Experts of a small language model.
Experts: 16 experts in each of 7 layers, a sigmoid router.
Below are experts of layer 3 (counted from 0) of a mixture-of-experts language model. Rows are named router (the router's row for the expert), down (a neuron's output weights, with its number) and show model dimensions 120-159. Each number is 500 + 25 x the weight over its row's rms, rounded and kept within 0 to 999. Numbers have three digits each.
Before each expert's rows: a language model's description of what the expert responds to. This comes from a sample of Wikipedia text that the model never trained on.

# expert 1
It responds to: Mid-word syllable fragments and first names, often in proper nouns and table entries, such as Ven-ge-ance, Robert, Voron-ez-h, Or-igi-ns.
router:523499511449520502504527492508496493485525491536490536506506475486464506504470451505489536514522476527545490557494519519
down0:495487475488493471484529469503486490511501505489473509499529495506458521496509484525527478547472506467450462500482484507
down1:505494545482460502502454537496478543504505490532458496500494479493463511544524541450495467503494507545463479508477503505
down2:537501505503469460482438483482539497520482547477479469528502466554526513506501470500505531489527467454483527529544497498
down3:455528506485446527513557485514503491496490537483493473483495440461470523537468539519469473508487484496472547489517485455
down4:520479476500524506468466476475486507535515506476496491517478467479522478493523490523523481495482476513555501489505479498
down5:544490420500547459516509506489486542467483559512512507475482481462521500446571495461537497491479495502531525508527498529
down6:503500498447476494471500487466486498504505475526487493504489516493522534470517522498502511493491517542455455488512519490
down7:498512497516487545514464494523504486515561522487525478551549500558456535518478479485513480501520540461480502501520495511
down8:513516514503500495496579500516521517494510475477475530492519486474493505475490551458497477516510461530478484533515474507
down9:505446438505529524533492507527518491503484501524500496504496508484509456460507503504521521488490490511501516497423500473
down10:532513454497543505436512462474526529561515516485513489532506502459488478514486493515464489493481522462490490565497477476
down11:476481497530505539495503488492480496490492476479540500545493547453487524464435468510494547562548495458508510518509498513
down12:465506505488485480532537501538489516532486477527511519460485462540526461451517507502496492484508536474543514476468495486
down13:505496478518497483499503499511503480458470493529501522525522500472520533493538474477507502527533491491513477512538435455
down14:480516487503472537506468494490543505545469504506551492508488463487445495502506491515454541503571530575505468551442478473
down15:493501524458478498504501520502512485531503459430474497468457529465517488463528516536464535542539507500435503500542504489
down16:490481483491465508541463471483512532552468485498487497454518459494473526499451515507532470524487503514484498474529515529
down17:473504568493513532460526499524510528540524503511517510443503509499514481516507482498508483541485423487536481489500500444
down18:480496493496489491501509478548477523486508510507521497531486523475506503514512494479470508467489537522476471499500481429
down19:496485495491491465516485506476474540467540547523466555495512521464486480492487532532521440529489493480508495461463505527
down20:480431510517503499488514478543467468525496493481480448490504459482512489524474486498506483497471497431472533530480499481
down21:530518457517511478460491525510508456498498513522497525514535483519512515494496481508504509484469443490481514470474537480
down22:492526484507424523526526504513505510489542471495501467523481462470480480470485481519497499526544502495479548530523561479
down23:486523496542473514490470516469481502552493504486534426527496467539525501484516560497508503515493570522494474498563541516
down24:449481484491481484504512493553492479494514494516467565458482490505572513461525534495438521516515484498555480532499491495
down25:507533539528481547514479517510486520507523478501508504481491501510498483482448503460516495523544516512506473469557518477
down26:510474484530527510482515504508546494480539487489511507493488507536499516512457479510489458489516501538461507561500485533
down27:494500518495488521498492503528508518481458514517469488482516469515508495518493528513515477480457526512519461505517494500
down28:560506515539503478509510501522514495508527478489503493486452501524535474495542517517429491555444494450474475462483545534
down29:496517515490481494464487473475516509481495480506494492483530542457483490511547524505461507509549488517506479485542511482
down30:499520483471521534512494530513536544486507475501528520504476491530492520501518539483513520468513466504524484513536542493
down31:508484501500538515496481494489496553456467506444482484480451515490463541521525504487484491550547461533508512471447490478
down32:482505545503479521456474498524429488490486518513485445514502491492485488490494474508472477478465516513473521512510479478
down33:510500456520506496448520485548552503531489452524473463500508493487521470510510465472493502515462490479442488516518507504
down34:507518454542502532489503495462512496490483550477505486473526498468539509467476463492523536514492528527482538480519435491
down35:504477518483487558482485492486462529497490543482527520575514483520497480484494524534501517433481508465500518502523501472
down36:510507516478519510482494472464438511450435517528498503500526457503477495474521514542473459495490522516502476463482510527
down37:488443526514491433519477480511580477513519486501452481475501478516502506531463500469569491502488480501545518523453464484
down38:518471482518432484521486467496491494502474509507516488457471492512506535528504481478504481555547537480480509493530454454
down39:497495475517544513501526477470479487537501521499527504494513502494510472512509534547531525520545493496514456510495484484
down40:484506466480529493456480496524520470509528549447547523492504510488468521487456512510509528506488532500562500469488457507
down41:498502522527492514527521486490480485481493501497487517504532494489479493534516551521509474530494461506523530463454485557
down42:523481506523515505505520464460528504448491501451514502479461495479513512516506545510498497476515495489501497487494500513
down43:544454475472510496499522490492484497523523503523513511516490515510492453530488541500499501500499499487480521528510534536
down44:512544484498512492512472498510521450460511502493471478515507526508491540507538517494457491509515495495500495526496513502
down45:534524477502525522481458518500501511505494517495498506524556514511498477457496509492457517454533533479521521517506506534
down46:486472466493535492463523514508462451483505490484485477510522496481499488496510496477528506493473456483514493471509526485
down47:493511484506511519532501500531486511473456529531518461494532475473496476471507479481519480496495440520483501499435490497
down48:498532520509506509525506504535495507478529491506481495546478480451509510514495504536491474533486481502480484519491457507
down49:499479495519476501482447485468479532556510500490513468463458460458472473496477502465479510475474480492515486424480532456
down50:518532509506523503500514518521505502505497491499505484546579462514506504526495499516557520478497538468522470481472493496
down51:520457531529482517501462488506475506487541434486515511509485536515491513538544514512499486508537469501524499495489532498
down52:488487492500492487513499508511546504507485457499472526467534496487445520522538500464507488499521516504533484475474496500
down53:475519520523538484506514497488502503479501520538513494486486464515487497511481457559482505448509525555581543525500467521
down54:498428488496502532528506469449509510460499525531474523489519509501502503516460496479544466488530451555513501512513486463
down55:498509479517492475524496564513525510537501528500500500539538487513487542473505465537574553507501498507535466532507516528
down56:500482472460496494505479531469450461524476448471548507554507479470510489479494533491523487496453530514573528501492465502
down57:515491464510496514521513514524483486488491461540518490484493499500516507543474460487540531486508496514525505466465537515
down58:489500459508535483503493495464541550526491496528548476510565550524446487491468489487436549473518501436485540481545519535
down59:456490460494501493477499482484496500506514474493535505539467476447498470584508539460505447510509491505491502523497512461
down60:453533541497529543490552454495571510498429515512475503500498523534478546525499489484499498497478484522512533490510463472
down61:488515501455488489547460483533509506485475484517432532481521512505508514454520474476515466538517536539519482525513491525
down62:475511453483504530515508497523503508467486502494508526439518460502512463523466518466484523505506494501495529525487481506
down63:516532509470487500513505497480421503509526514509517497477500475500513479489466535476495508500507468538528513540483523513
down64:499522517567480516568531518490499502500457499465472487497480537520499492480481484498476530516515458546510567512506503500
down65:519531473517486504495495544497457485524482530485479501453513471470553541460464507500488494515505424507510514482524504508
down66:478448489554500494461479521507477493428505475505522485533514492462457505555468491531497519499488488521477517532500494488
down67:495504468455468477496500505485535444529534490520520481457478507453533548524491534493465499464494519518482481500524498483
down68:426519483510457485511539470500529515532547439490505465502484500485484500509494475470508478461514492516484504486531503547
down69:516486471479496513454536493498495494486488537478482518504524488511461494525574512499537556468474513514531496498504519504